config.toml
experts_per_token = 1
d_expert = 320
hidden_act = "geglu"
vocab_size = 32768
norm_eps = 1e-06
learning_rate = 0.00189
max_grad_norm = 2.0
train_tokens = 355800000
dataset = "wikipedia_en"
Below are experts of layer 6 (counted from 0) of a mixture-of-experts language model. Rows are named router (the router's row for the expert), gate (a neuron's input weights, with its number), up (a neuron's input weights, with its number) and show model dimensions 0-255. Each number is 50 + 15 x the weight over its row's rms, rounded and kept within 0 to 99.
After each expert's rows: "gets" lists some tokens that make up at least twice as much of what it gets as of all text. This comes from a sample of Wikipedia text that the model never trained on. Tokens count by the router's weight.

# expert 10
router:49 28 50 44 36 26 93 59 23 99 43 68 85 39 79 33 20 63 49 40 45 57 44 62 62 48 42 66 31 63 44 40 34 56 64 31 58 53 39 41 68 57 62 56 71 59 50 62 59 58 46 75 41 22 72 55 79 66 53 27 61 58 56 55 50 55 47 46 58 38 41 73 51 41 32 10 47 64 11 46 58 47 38 55 56 68 70 30 55 32 71 33 59 40 40 46 55 57 49 59 32 68 46 47 61 50 50 60 67 51 49 39 36 31 61 54 21 80 42 39 50 48 42 65 57 37 69 57 44 65 64 79 43 42 31 75 65 62 72 47 43 62 76 48 57 40 42 43 35 44 55 30 43 68 31 44 53 46 50 54 58 77 41 54 55 43 65 27 64 72 44 53 73 66 58 47 59 45 35 65 28 36 62 68 66 49 34 60 46 51 65 66 46 55 46 72 42 36 53 58 50 67 48 50 17 39 53 74 42 67 60 73 50 31 20 16 55 61 35 50 37 58 55 57 57 38 46 91 48 84 86 52 52 60 54 40 54 51 71 63 46 45 46 52 42 42 50 67 62 45 60 32 67 36 52 45
gate2:54 41 18 33 89 54 37 91 42 32 75 28 45 88 63 43 59 62 55 50 74 24 63 57 48 44 61 70 38 59 33 45 94 41 62 48 56 45 64 42 45 26 75 36 20 54 56 55 34 62 54 64 30 58 32 44 72 20 61 48 40 57 48 42 52 76 74 56 73 47 54 37 54 76 45 89 66 54 52 42 49 41 36 37 52 72 65 65 53 49 58 44 52 73 56 68 49 55 48 51 67 46 23 47 30 61 57 38 46 45 56 49 51 56 57 50 05 74 31 66 40 43 52 40 41 93 46 45 67 42 46 32 47 68 28 34 46 52 53 56 69 57 34 22 58 54 66 46 65 73 85 59 44 21 45 51 74 52 28 40 45 50 71 40 60 48 80 27 49 34 46 46 40 40 36 60 36 62 42 41 65 55 36 57 44 32 58 61 49 59 30 47 50 58 19 54 53 51 68 43 67 23 39 63 70 46 42 58 55 33 41 31 32 50 54 65 68 30 57 59 56 47 21 39 43 52 48 34 46 53 52 55 63 52 42 56 64 49 61 53 42 72 46 17 46 38 61 46 53 19 55 26 42 64 62 30
up2:43 38 54 32 74 62 40 50 74 36 61 34 67 66 60 44 61 54 66 66 53 43 39 61 46 40 50 34 18 55 44 39 33 43 55 58 27 31 58 80 25 36 73 45 61 73 24 09 39 44 44 48 54 47 43 53 53 52 07 67 34 55 50 77 82 99 44 50 40 24 24 36 55 30 22 53 48 77 51 57 16 33 45 43 54 62 34 30 43 60 31 49 45 44 54 66 59 48 35 47 52 45 32 71 49 53 45 24 34 49 47 73 63 55 32 33 41 47 59 54 44 30 46 50 51 72 46 48 46 42 86 77 38 48 35 52 36 61 51 32 67 45 34 51 47 31 74 47 55 36 53 59 27 52 61 71 41 20 52 22 37 41 50 19 58 42 53 38 40 31 43 22 50 43 17 65 42 37 79 32 54 58 50 51 62 65 14 26 76 55 48 67 41 34 64 42 56 59 52 08 44 49 50 54 58 52 41 43 33 31 36 36 73 52 54 44 45 46 61 32 45 50 45 57 49 63 63 58 40 52 45 69 33 37 55 63 63 55 50 62 58 09 54 58 77 60 50 37 50 54 41 54 33 66 49 49
gets: "he ", "He ", "also ", "it ", "It ", "who "

# expert 11
router:41 69 63 31 43 20 73 43 32 97 49 96 61 27 84 56 64 58 46 37 50 61 43 47 64 57 43 41 10 67 21 41 45 57 56 32 47 73 42 45 63 38 84 67 36 39 77 69 65 75 43 82 33 44 55 32 56 65 43 38 56 70 47 47 47 63 45 50 60 42 52 46 54 44 47 44 70 82 28 40 53 54 49 61 45 55 73 31 42 59 63 58 57 33 42 37 25 61 47 71 47 60 56 55 30 42 57 64 53 74 68 36 62 51 63 43 37 75 31 34 47 38 29 60 29 50 80 58 38 38 55 82 37 47 47 31 70 77 64 52 40 75 70 42 58 51 49 73 34 44 59 38 53 61 46 70 51 75 66 53 69 69 49 48 34 50 81 60 57 67 37 49 58 59 60 34 60 61 41 71 22 40 57 56 50 61 52 56 52 51 66 67 48 77 56 54 26 47 43 43 66 35 71 43 34 43 65 51 52 78 67 81 57 38 29 58 46 61 28 58 48 56 60 79 67 57 46 74 62 61 66 54 43 66 36 46 52 41 57 75 24 62 37 56 58 43 47 55 41 81 61 56 44 31 33 37
gate0:67 56 43 37 79 45 38 44 47 56 54 69 33 50 51 45 24 42 72 58 39 57 66 54 67 74 41 63 25 50 40 50 41 50 33 59 48 32 70 27 58 54 74 53 48 13 44 77 61 37 34 80 68 51 40 21 70 37 43 33 35 43 29 65 51 51 24 41 53 67 30 44 48 55 63 34 34 38 17 37 34 40 51 42 69 36 61 70 44 41 76 47 61 39 49 65 76 54 37 46 47 59 39 52 20 67 45 71 54 57 45 65 57 40 40 53 45 52 33 59 46 27 49 70 40 52 66 51 43 33 60 65 42 37 50 39 59 48 83 30 29 58 30 47 80 39 45 37 47 34 78 64 50 39 35 61 49 57 50 62 56 20 34 63 64 70 61 47 59 44 42 52 57 32 45 68 48 25 26 23 24 53 49 48 54 38 49 61 34 57 36 74 54 61 58 52 44 56 46 45 47 64 53 45 23 56 66 75 16 38 58 43 56 44 58 77 47 26 45 35 60 10 59 50 70 65 73 51 89 61 58 51 25 47 42 44 62 45 53 69 36 12 63 64 72 68 70 69 30 39 90 47 50 45 44 76
up0:73 51 47 55 25 53 52 68 37 54 62 51 65 52 34 53 56 40 57 38 56 46 49 34 34 49 26 52 40 47 51 72 61 52 70 27 61 54 46 53 74 55 52 55 38 62 33 69 53 62 28 63 48 32 53 52 34 20 75 55 58 20 54 61 52 62 35 71 42 60 82 22 47 59 58 54 39 37 36 64 59 53 48 44 59 57 32 49 82 46 21 75 60 51 60 56 44 70 52 52 44 67 67 28 63 36 47 64 72 80 70 89 48 49 23 49 41 63 51 48 14 49 64 45 38 09 46 34 51 31 41 49 74 72 52 21 64 45 30 47 51 14 32 35 43 71 32 75 54 52 37 84 40 48 30 43 70 50 53 55 39 65 26 47 24 46 62 69 39 67 52 38 34 58 62 23 29 20 47 50 43 23 43 44 45 41 63 63 69 52 70 58 55 41 30 59 43 70 32 53 46 50 53 59 61 09 53 37 63 86 40 27 45 62 58 33 34 69 44 53 41 34 43 31 50 34 52 53 53 39 49 51 68 50 48 51 63 51 45 35 29 85 63 68 47 57 32 66 53 36 24 32 71 63 38 46
gets: ", ", ". ", "and ", ".", "(", "\n\n"

# expert 15
router:39 64 29 36 72 18 60 51 19 83 41 99 64 47 73 44 66 23 61 17 22 45 47 37 69 79 33 29 22 59 32 21 35 56 59 56 52 50 46 62 61 54 57 44 71 18 70 67 38 56 42 75 43 49 61 20 56 49 43 44 73 63 75 42 45 34 48 54 58 63 49 34 47 25 64 40 49 63 12 35 59 56 52 41 31 54 31 42 42 28 68 64 32 54 41 46 35 87 44 45 60 60 81 53 41 39 59 55 55 52 52 37 58 39 72 56 36 53 50 55 45 17 19 56 54 53 48 65 47 30 48 60 45 61 39 59 52 46 49 29 52 56 61 39 47 65 43 74 48 19 62 43 63 58 70 39 44 52 62 66 66 55 40 84 49 46 33 26 61 60 44 48 71 73 50 57 49 41 35 53 43 80 45 50 54 61 34 23 63 79 66 56 31 51 34 56 45 35 32 61 42 39 83 66 45 59 74 64 64 52 67 52 45 36 47 28 30 51 48 67 62 72 49 67 62 69 63 54 40 40 37 51 38 58 35 58 49 55 54 54 34 54 48 44 28 39 55 68 58 74 58 49 42 29 57 29
gate2:61 37 48 56 56 57 59 47 47 48 59 40 50 57 71 18 68 42 42 43 55 74 52 49 62 47 29 33 38 34 35 51 48 59 40 31 66 38 52 55 52 42 28 39 38 29 45 71 05 49 53 72 36 18 65 63 43 23 47 42 75 55 36 56 42 55 47 36 32 29 53 21 81 63 52 52 31 64 48 31 38 77 39 63 52 61 76 29 70 25 66 46 59 52 50 65 55 32 46 42 33 54 75 21 53 44 62 45 19 60 64 49 74 75 80 39 47 34 84 55 32 51 60 50 51 66 91 59 56 65 58 55 70 52 48 47 56 27 59 40 56 35 71 66 54 29 27 50 26 69 41 53 46 74 57 51 35 40 50 43 67 65 31 47 38 44 24 27 69 44 52 42 34 56 56 45 66 41 67 55 43 27 52 53 40 34 57 37 60 52 73 59 29 48 65 64 45 18 48 44 23 77 58 35 38 23 55 69 46 69 19 69 22 43 34 68 36 65 60 48 64 58 35 28 47 41 27 48 48 29 47 54 47 45 56 27 39 61 32 52 75 32 43 54 65 73 26 53 52 62 26 72 46 53 49 43
up2:57 50 37 75 58 66 36 57 48 60 59 68 38 63 47 30 36 38 44 73 68 65 56 77 69 54 37 44 36 52 22 36 45 58 54 38 34 47 51 51 58 47 21 44 34 11 52 67 59 57 57 53 39 38 49 72 44 43 39 44 81 48 48 54 46 46 49 47 56 37 53 56 66 42 60 46 33 36 68 29 29 78 55 47 40 62 71 40 77 36 60 68 82 29 52 52 49 37 49 49 24 38 61 44 42 59 47 52 42 66 35 59 61 57 69 62 52 50 50 90 47 47 66 48 49 62 86 20 43 62 32 57 72 35 65 54 58 44 68 36 42 35 96 69 47 39 37 48 48 33 53 58 62 78 46 51 27 13 53 64 51 66 70 74 32 27 54 39 74 39 68 54 44 53 59 41 91 38 62 61 54 41 50 39 34 65 76 34 41 41 58 49 49 43 71 48 52 35 51 18 34 43 61 35 57 49 26 34 34 98 30 83 41 58 50 55 40 46 33 72 61 61 18 35 55 41 41 47 32 46 47 22 33 55 45 51 51 23 39 47 73 57 27 41 55 60 22 53 41 57 37 53 32 67 40 46
gets: "\"", "\n", "the ", "that ", "a ", "\n\n"

# expert 13
router:78 59 47 51 60 23 72 56 37 86 22 54 62 48 52 47 60 43 44 49 33 23 33 56 64 62 38 42 47 73 02 50 51 48 51 54 41 46 42 51 45 64 73 54 37 29 24 56 60 53 37 60 59 36 41 50 80 66 29 69 50 36 36 83 44 54 43 59 67 84 23 48 50 38 27 29 75 69 30 46 64 69 31 47 41 59 33 48 55 48 49 28 31 63 64 39 46 53 28 54 48 61 42 58 67 49 56 34 46 85 50 44 51 60 50 38 10 39 66 18 40 38 42 56 85 51 65 46 58 80 67 48 23 39 40 67 57 46 58 44 16 80 55 25 50 39 45 54 31 56 50 54 42 59 47 60 62 57 27 56 85 52 57 45 47 60 57 25 50 57 46 53 37 46 49 43 58 34 47 33 54 72 46 45 55 43 41 28 38 38 44 56 35 41 65 83 24 53 11 61 49 32 67 44 65 63 54 68 37 54 56 53 30 51 73 52 60 48 57 47 47 69 47 42 36 39 26 48 38 35 63 55 52 62 25 53 44 57 46 49 43 43 86 24 38 31 39 54 78 45 42 42 21 40 24 51
gate2:18 52 50 49 17 47 36 26 50 75 48 36 57 47 47 27 55 37 18 80 49 56 67 29 66 59 56 43 44 66 84 58 35 77 43 55 39 68 34 57 24 55 44 44 62 45 29 51 44 45 38 36 58 62 72 48 45 44 37 69 24 51 32 23 65 65 60 29 61 56 36 54 32 16 28 54 58 34 45 51 46 63 36 68 28 55 42 90 69 43 56 66 43 58 43 44 68 47 50 66 50 47 70 43 63 38 52 65 62 78 46 51 45 55 44 34 52 50 33 67 49 46 70 52 25 63 50 64 58 51 57 66 37 40 40 71 34 38 66 43 18 70 74 37 32 76 44 60 67 47 52 46 37 61 39 35 45 37 71 28 40 65 55 23 51 00 49 53 14 62 46 52 40 61 32 22 57 47 48 54 61 64 53 46 44 28 57 31 49 37 54 61 47 22 61 57 29 35 59 39 59 45 81 55 62 51 69 64 54 37 47 08 13 58 59 43 44 41 64 36 48 45 56 43 84 44 55 34 35 83 29 59 36 40 57 44 39 40 58 43 66 52 55 46 40 56 31 64 56 67 76 61 67 54 45 47
up2:49 18 67 69 24 44 75 32 64 39 34 55 55 52 53 30 68 36 62 47 67 31 48 40 29 39 08 27 38 24 46 44 56 48 66 58 52 39 47 77 64 66 69 52 37 34 47 63 29 40 41 50 46 41 18 19 35 56 25 51 35 34 61 32 76 49 35 28 27 77 41 32 31 70 20 38 39 77 34 56 57 35 57 45 22 29 63 65 70 37 59 56 40 34 51 31 45 59 71 32 77 56 62 40 38 40 37 34 80 31 63 33 67 52 68 26 33 41 59 24 78 50 46 60 43 74 45 48 65 54 45 41 34 59 27 45 33 35 60 41 53 53 75 38 43 52 36 58 51 58 63 62 77 66 36 47 51 39 69 49 71 72 47 44 22 48 48 32 50 65 74 65 54 47 61 49 50 79 41 32 75 45 44 57 42 40 49 47 61 49 53 57 37 53 52 46 34 70 60 32 65 42 42 36 54 44 70 30 53 84 58 52 63 54 45 62 48 46 59 21 59 33 52 49 27 59 55 41 45 58 37 65 48 33 66 80 43 61 11 19 47 64 51 42 57 52 54 40 57 55 38 61 75 49 36 52
gets: "| ", "\n", ": ", "\n\n", "; ", "/ "

# expert 6
router:36 33 42 63 50 20 84 64 35 50 40 78 39 34 38 38 64 25 39 63 40 51 70 44 53 52 33 42 36 68 36 15 67 67 67 34 48 64 51 60 36 45 67 52 39 33 42 47 51 63 55 57 47 72 51 61 82 54 44 45 52 43 52 64 52 72 17 55 61 43 58 47 42 64 59 41 32 59 61 35 65 52 53 44 35 49 69 39 58 59 50 53 80 74 44 08 19 61 31 41 48 57 37 50 57 34 52 46 39 49 67 33 71 52 24 37 00 57 46 44 45 32 44 74 46 51 72 45 62 36 61 48 56 75 18 69 67 61 41 59 61 54 42 05 43 59 53 50 35 37 30 28 43 46 51 46 68 37 60 52 52 84 29 33 45 60 62 40 32 46 37 57 60 46 44 39 49 67 49 34 33 69 27 57 51 55 50 40 18 48 52 38 40 45 63 72 54 34 39 62 48 33 26 44 43 51 78 50 55 65 56 40 61 35 48 54 52 44 61 32 52 43 45 82 41 49 39 29 49 34 53 64 33 31 28 83 80 47 45 48 68 31 71 43 82 39 64 23 58 49 75 70 74 41 29 54
gate0:45 74 52 46 40 21 78 47 50 61 43 71 69 46 52 44 31 45 56 36 63 38 37 31 88 50 33 56 46 62 47 47 37 61 42 83 36 53 45 55 57 55 51 64 56 36 76 57 38 53 10 83 70 51 45 48 43 49 23 40 37 43 63 57 65 61 52 59 36 43 21 62 58 30 42 56 55 70 42 60 51 39 52 42 40 70 49 54 42 49 45 30 17 63 49 45 30 91 55 46 65 58 28 50 43 52 61 47 63 77 58 46 47 76 40 67 47 41 47 39 40 57 22 57 53 20 61 50 52 62 70 65 36 52 33 65 49 20 51 39 20 58 49 49 59 64 48 56 38 26 55 35 64 50 92 59 56 79 57 53 76 48 31 54 45 26 47 52 45 40 60 31 51 43 66 57 29 54 11 71 61 41 58 59 70 70 61 34 78 57 47 62 38 59 75 63 37 25 58 58 64 65 50 49 65 55 57 61 62 78 55 67 30 27 51 46 28 45 56 31 61 32 43 59 63 45 26 44 45 56 52 79 83 70 53 74 53 67 59 42 20 44 50 78 44 38 54 41 89 59 37 35 40 43 55 71
up0:47 27 44 54 64 58 30 60 66 44 60 21 19 47 62 61 58 59 49 54 40 62 58 62 34 69 53 43 34 48 48 47 61 58 61 29 77 44 36 40 56 61 53 43 40 46 28 71 37 35 81 28 42 27 66 31 54 57 55 58 70 60 26 41 65 41 57 30 48 47 63 21 43 60 67 67 53 49 59 37 44 65 57 53 69 40 35 57 59 61 54 50 71 22 50 54 82 21 30 58 18 13 71 51 65 49 33 57 46 32 52 57 63 32 67 26 47 65 44 72 52 33 35 38 54 99 45 59 53 44 42 38 46 37 67 46 63 87 47 59 52 53 48 49 54 46 40 40 63 79 56 73 34 30 22 35 52 34 59 56 46 54 60 41 60 64 57 39 54 57 31 95 51 32 32 52 61 49 74 31 28 50 39 42 21 33 38 38 50 41 36 37 68 57 39 54 38 65 47 33 61 45 49 49 42 28 39 63 35 30 35 26 64 76 38 67 47 50 47 69 35 45 76 34 26 58 80 58 49 53 51 28 16 32 42 37 48 20 35 54 67 35 53 38 50 59 40 44 37 43 68 50 59 55 36 25
gets: "| ", ".", "-", ",", "% ", "–"

# expert 3
router:63 50 61 53 49 18 60 45 23 72 58 85 21 41 51 30 44 34 47 48 40 75 60 58 77 70 39 67 23 52 42 59 13 56 49 37 76 78 49 47 61 75 52 49 48 33 86 73 43 59 52 43 44 55 77 43 38 78 49 42 55 76 28 25 49 81 59 54 40 78 73 40 58 58 50 45 57 82 68 28 60 58 40 55 48 53 70 49 53 47 72 56 40 45 33 33 54 58 34 68 31 69 57 45 49 43 44 60 71 57 57 50 45 44 41 18 22 61 52 66 40 58 48 42 42 60 76 62 77 29 54 63 35 67 54 65 71 59 73 37 52 54 63 29 47 59 57 71 52 51 71 28 39 65 59 49 52 64 88 67 71 65 52 33 47 37 55 78 56 50 36 30 51 54 20 49 35 40 63 81 41 60 49 58 43 24 45 67 37 58 34 70 46 55 52 60 48 64 47 56 38 29 43 68 33 24 49 48 53 37 59 38 73 46 49 58 46 49 22 59 40 50 72 25 61 48 49 50 42 50 70 47 10 36 50 41 62 50 70 57 55 46 52 61 41 48 71 30 31 46 60 56 76 25 35 42
gate0:63 64 71 58 63 28 50 50 68 78 41 37 57 86 69 65 56 59 34 44 52 36 62 42 52 42 73 53 46 67 48 58 79 59 72 66 59 33 30 63 33 49 51 61 40 56 45 68 59 49 64 58 40 32 45 23 60 59 66 66 35 50 36 72 72 52 25 56 32 40 27 54 42 18 45 42 59 54 44 42 30 41 68 57 28 62 19 22 35 42 35 59 64 30 49 57 55 37 51 35 44 44 52 66 42 58 46 46 58 43 78 57 34 26 57 50 31 38 51 36 31 49 32 33 30 59 44 67 60 37 33 18 34 41 24 57 61 31 41 42 40 50 67 78 48 57 48 73 44 63 00 64 31 46 69 59 24 41 44 41 63 79 50 52 35 45 63 53 67 50 41 61 57 35 81 33 31 61 48 43 37 53 55 35 95 35 33 16 24 54 35 56 58 49 47 50 39 56 32 52 22 51 57 47 62 61 28 41 64 25 35 55 48 74 46 39 62 61 28 67 38 47 57 45 37 84 50 19 43 57 31 75 56 67 59 71 59 40 67 65 43 44 49 51 65 61 53 73 47 72 38 55 61 36 58 60
up0:78 57 48 41 45 47 34 46 73 55 52 17 41 68 25 76 33 37 36 45 51 52 49 63 60 64 49 50 58 67 48 55 73 66 78 53 72 51 59 51 56 49 48 58 69 57 33 62 60 46 69 36 67 53 48 45 34 46 53 68 28 50 59 42 72 32 21 46 44 76 48 25 22 40 59 58 57 59 68 54 35 42 87 67 29 44 58 24 29 40 62 64 48 33 34 36 95 22 69 28 36 44 59 31 65 61 59 35 66 27 41 48 57 47 46 51 63 54 39 45 58 56 23 37 21 63 47 48 62 35 67 17 22 25 53 61 44 45 32 42 60 68 49 57 55 60 49 63 53 59 12 54 31 33 30 74 59 54 89 63 65 75 56 45 37 45 35 59 36 45 61 21 57 40 60 40 21 58 58 55 51 39 47 63 62 50 41 44 49 44 73 69 55 42 51 41 38 65 40 53 47 43 72 42 45 43 27 20 58 26 45 31 55 63 28 41 43 52 16 65 42 42 66 28 21 67 60 35 77 67 36 84 35 63 43 67 57 44 65 58 73 38 46 71 67 57 55 46 50 43 37 45 57 50 30 59
gets: "in ", "of ", "to ", "for ", "from ", "with "

# expert 9
router:31 59 61 53 31 26 66 45 33 86 39 79 59 36 55 19 28 49 55 46 50 49 61 43 65 44 25 56 26 61 18 45 54 51 39 56 55 31 51 25 56 46 39 56 60 46 62 75 61 68 17 68 44 33 43 33 58 46 51 07 63 39 38 61 45 71 19 62 60 36 41 72 56 29 49 34 73 58 15 29 76 42 62 33 46 59 52 52 55 75 70 58 40 53 54 46 44 24 51 35 47 62 53 48 57 49 76 47 40 52 60 49 39 45 65 55 36 85 57 22 31 59 50 33 62 25 48 59 47 67 27 50 57 56 48 46 83 63 77 66 47 46 60 31 59 60 40 58 45 43 73 47 55 74 52 31 45 74 58 88 74 31 29 70 29 42 45 34 46 70 54 27 71 73 64 52 43 51 60 51 19 50 49 59 63 57 44 51 37 60 59 53 36 68 58 70 32 27 35 46 47 66 49 48 31 36 61 62 65 55 71 63 52 55 54 33 46 53 62 68 29 52 65 56 47 41 56 77 46 64 55 32 74 50 50 38 69 37 72 50 62 28 75 74 36 65 35 36 63 48 80 62 60 42 42 43
gate0:38 54 66 47 36 47 87 53 74 67 41 27 60 35 44 45 49 33 65 42 55 53 56 39 37 30 82 46 47 48 75 46 64 62 47 44 40 46 41 42 51 38 45 39 60 54 46 30 42 69 49 69 56 51 69 87 61 72 65 72 41 60 80 46 76 50 61 48 30 76 38 65 53 39 40 74 90 39 41 52 23 57 40 62 27 65 56 42 38 18 54 47 50 59 56 51 47 53 25 41 32 28 50 63 42 59 38 37 71 83 34 45 46 53 17 39 44 57 39 41 86 43 41 48 74 58 48 28 28 20 45 91 71 48 58 85 43 53 52 52 31 66 61 68 52 67 49 42 60 44 64 49 50 69 47 60 32 74 46 35 71 47 54 36 71 46 71 49 59 65 63 51 31 30 13 40 61 33 59 66 48 72 53 39 56 69 63 46 39 43 65 50 73 61 26 67 58 44 63 33 65 71 33 67 49 73 75 46 46 55 33 71 29 74 65 44 56 31 40 48 41 54 58 32 57 47 36 47 62 16 42 38 49 32 58 25 61 50 47 41 32 39 37 50 18 39 62 59 60 46 32 49 37 48 46 46
up0:58 23 46 52 36 29 50 60 38 47 51 46 69 88 61 28 50 46 72 62 53 52 50 58 67 36 59 45 37 59 44 43 49 50 48 39 45 37 37 27 54 37 51 67 52 65 25 49 21 05 55 56 33 54 31 65 86 29 45 56 76 50 59 65 64 46 64 28 35 59 19 48 52 23 59 52 66 52 26 48 58 40 79 32 50 71 32 38 81 55 69 21 46 66 48 44 55 50 51 34 56 43 57 67 58 56 34 30 49 77 37 59 63 40 43 45 41 61 65 43 65 45 52 42 80 48 30 42 43 45 62 43 51 17 60 42 31 43 64 34 77 66 75 64 32 56 42 26 25 22 38 40 56 45 68 37 41 46 45 54 76 47 59 53 55 30 84 62 28 50 52 38 60 63 25 21 58 57 07 39 58 36 43 34 47 37 48 24 15 56 62 69 41 44 39 88 44 42 37 38 64 58 34 55 77 54 41 75 56 53 60 65 75 63 41 55 57 43 52 53 42 41 55 35 51 49 40 78 33 17 53 38 38 40 52 48 69 51 60 56 55 53 60 60 49 37 31 69 70 46 40 24 47 34 59 56
gets: ", ", "and ", "(", "), ", ") ", "& "

# expert 14
router:60 38 63 35 59 23 80 58 48 83 33 61 47 46 65 35 41 36 55 56 51 34 66 50 68 50 51 58 38 73 55 55 36 37 18 56 72 44 32 46 41 76 40 61 50 39 69 78 60 58 77 61 52 48 71 48 62 56 23 45 55 57 44 51 67 72 37 63 53 53 39 47 56 44 11 17 35 54 43 30 69 49 40 54 56 56 62 58 46 65 52 53 48 40 24 53 66 40 35 52 42 78 39 32 72 28 66 51 37 56 64 53 34 36 66 48 24 68 52 37 43 36 37 41 79 22 38 59 54 55 65 61 36 40 50 50 68 43 58 67 28 36 57 59 68 29 37 48 39 20 68 27 47 62 68 42 72 46 42 61 48 37 31 74 52 58 47 28 59 50 51 56 74 82 20 16 64 27 14 63 56 57 60 57 62 34 35 33 16 66 40 54 34 61 48 74 56 50 10 48 56 83 22 48 55 54 45 57 32 54 56 54 54 31 35 37 67 43 53 79 54 69 55 58 53 46 40 76 62 65 36 59 65 52 52 40 61 56 39 48 37 39 59 44 55 58 91 41 36 58 74 58 39 29 43 34
gate0:47 47 69 78 62 39 35 61 53 62 28 57 53 36 43 58 38 57 59 20 62 82 54 38 59 31 70 54 38 51 37 65 43 57 17 68 37 49 66 61 49 59 55 57 61 78 36 70 48 43 43 49 44 33 71 44 55 19 47 72 72 23 31 58 46 25 58 39 62 56 47 28 49 62 39 38 50 61 41 63 56 43 35 63 27 82 40 36 62 61 59 68 46 65 45 49 34 49 25 55 44 53 48 65 63 53 49 63 62 56 59 25 37 70 63 40 42 57 47 13 69 57 16 41 76 46 39 52 44 56 64 39 09 59 34 36 32 51 67 53 40 82 56 59 22 16 25 60 53 38 60 41 36 53 51 54 55 55 37 25 67 54 41 33 40 70 50 49 35 33 33 43 24 62 56 55 35 34 33 61 62 53 62 67 53 42 45 59 81 26 70 38 52 52 61 68 51 77 45 64 42 37 50 48 67 75 73 56 56 66 70 40 30 56 18 46 55 75 51 12 61 70 63 27 55 40 56 42 44 78 57 68 52 76 61 49 72 72 52 52 53 56 83 62 59 59 36 51 37 76 63 61 60 39 50 39
up0:28 34 71 66 49 36 37 68 56 50 35 65 54 41 47 67 26 54 68 33 71 79 54 56 48 30 47 63 46 38 48 81 56 68 37 44 40 30 70 41 51 51 50 57 53 71 51 71 44 56 60 59 40 54 40 67 63 35 65 66 61 49 43 56 40 41 65 35 70 42 48 16 39 60 46 56 45 59 74 61 72 49 55 56 07 52 36 46 74 51 61 51 40 55 43 53 36 30 26 62 31 39 35 46 54 67 44 50 43 45 51 63 22 75 67 45 54 45 58 32 57 40 43 23 57 47 41 38 30 45 57 14 05 47 59 58 38 57 72 73 44 69 42 61 30 34 25 41 78 46 49 38 45 74 72 53 60 71 29 32 45 39 34 26 50 51 35 53 32 22 62 34 25 57 50 60 63 49 44 64 86 65 59 75 44 50 64 50 65 38 83 38 70 70 77 65 66 59 85 69 39 31 55 64 57 55 68 59 40 51 85 30 31 61 31 47 40 60 41 42 48 63 50 32 43 47 43 54 65 67 49 51 42 61 38 54 70 63 35 51 38 35 74 50 54 53 21 75 38 80 68 55 56 83 43 49
gets: "a ", "of ", "his ", "to ", "as ", "with "

# expert 12
router:31 60 46 41 74 41 58 49 09 59 41 91 54 65 50 32 31 52 49 49 54 48 38 57 50 71 47 51 22 55 67 54 67 32 35 41 66 36 29 42 35 54 82 86 39 57 46 79 51 68 38 38 54 45 72 38 51 48 65 41 71 53 18 46 41 60 46 59 45 50 56 52 55 54 37 35 54 48 46 43 25 59 54 23 31 51 53 59 33 52 57 58 42 54 44 74 46 36 51 61 27 49 61 63 61 38 57 44 46 39 47 52 42 37 69 58 07 61 59 56 32 53 37 42 62 34 85 48 67 32 58 44 19 56 48 51 69 44 66 69 07 43 54 34 53 47 76 57 75 37 54 65 24 38 50 45 86 49 52 59 60 32 61 48 68 43 52 52 52 64 43 46 60 41 25 36 43 57 35 51 40 92 86 51 61 60 63 49 50 53 28 47 17 73 35 70 48 28 54 59 58 43 42 66 60 51 46 58 53 33 42 54 47 51 33 71 36 62 66 58 40 50 74 73 57 31 45 45 27 48 81 56 24 74 19 45 88 68 54 74 52 73 58 56 65 38 66 69 66 61 65 55 46 54 43 42
gate2:61 47 41 72 68 60 58 79 40 38 53 51 46 60 50 45 48 66 61 56 14 75 72 41 34 57 47 63 47 52 49 30 54 56 60 68 65 62 39 63 53 45 73 59 34 25 64 45 42 53 66 58 57 44 74 65 47 56 42 36 52 58 26 69 25 45 29 38 41 32 42 65 29 59 57 57 42 39 51 29 66 56 54 64 57 63 61 76 34 29 62 63 30 47 23 46 67 48 56 30 27 66 48 44 37 48 43 54 53 55 56 57 52 35 39 54 10 69 91 57 01 68 41 75 41 42 35 60 51 64 72 76 84 26 64 48 51 55 50 32 51 79 63 42 90 61 28 47 49 44 61 26 42 33 80 67 14 46 45 41 68 63 53 34 44 60 65 60 64 45 51 64 57 34 73 44 66 42 61 40 56 43 53 63 44 73 48 62 35 32 42 58 29 57 47 46 53 34 48 62 45 76 75 65 40 47 65 42 47 15 69 44 48 58 60 30 66 29 59 34 36 54 57 38 44 52 41 57 25 58 49 14 65 41 71 69 48 37 48 31 31 32 55 65 63 65 55 25 65 73 54 31 74 47 47 53
up2:41 45 58 52 55 68 38 65 49 33 61 59 49 47 56 52 44 68 61 56 17 53 73 31 29 49 63 71 31 52 66 32 56 37 49 68 55 65 52 63 47 39 65 58 26 32 65 22 41 42 60 42 77 28 64 60 10 61 48 31 48 72 45 56 39 46 41 37 29 48 49 39 32 88 25 51 50 34 48 39 56 52 61 43 65 59 60 93 25 30 59 52 54 53 32 50 51 50 60 23 32 53 43 52 55 54 24 33 57 55 42 68 60 51 54 57 77 51 84 44 14 77 40 55 50 44 31 46 57 64 67 65 77 15 56 64 49 31 45 37 37 72 47 60 68 67 29 39 73 52 57 45 48 52 80 66 22 50 38 44 62 40 69 43 56 59 61 80 52 45 52 61 58 41 69 80 35 47 82 51 66 65 68 46 62 53 27 43 37 47 46 51 45 53 56 32 47 66 61 44 43 77 57 45 44 46 73 37 79 34 52 62 52 60 78 65 63 44 61 28 55 53 54 37 64 37 55 28 40 54 38 10 61 28 74 73 67 48 39 46 44 29 34 58 79 46 48 35 23 74 41 39 53 45 74 53
gets: "on ", "2", "October ", "1", "January ", "On "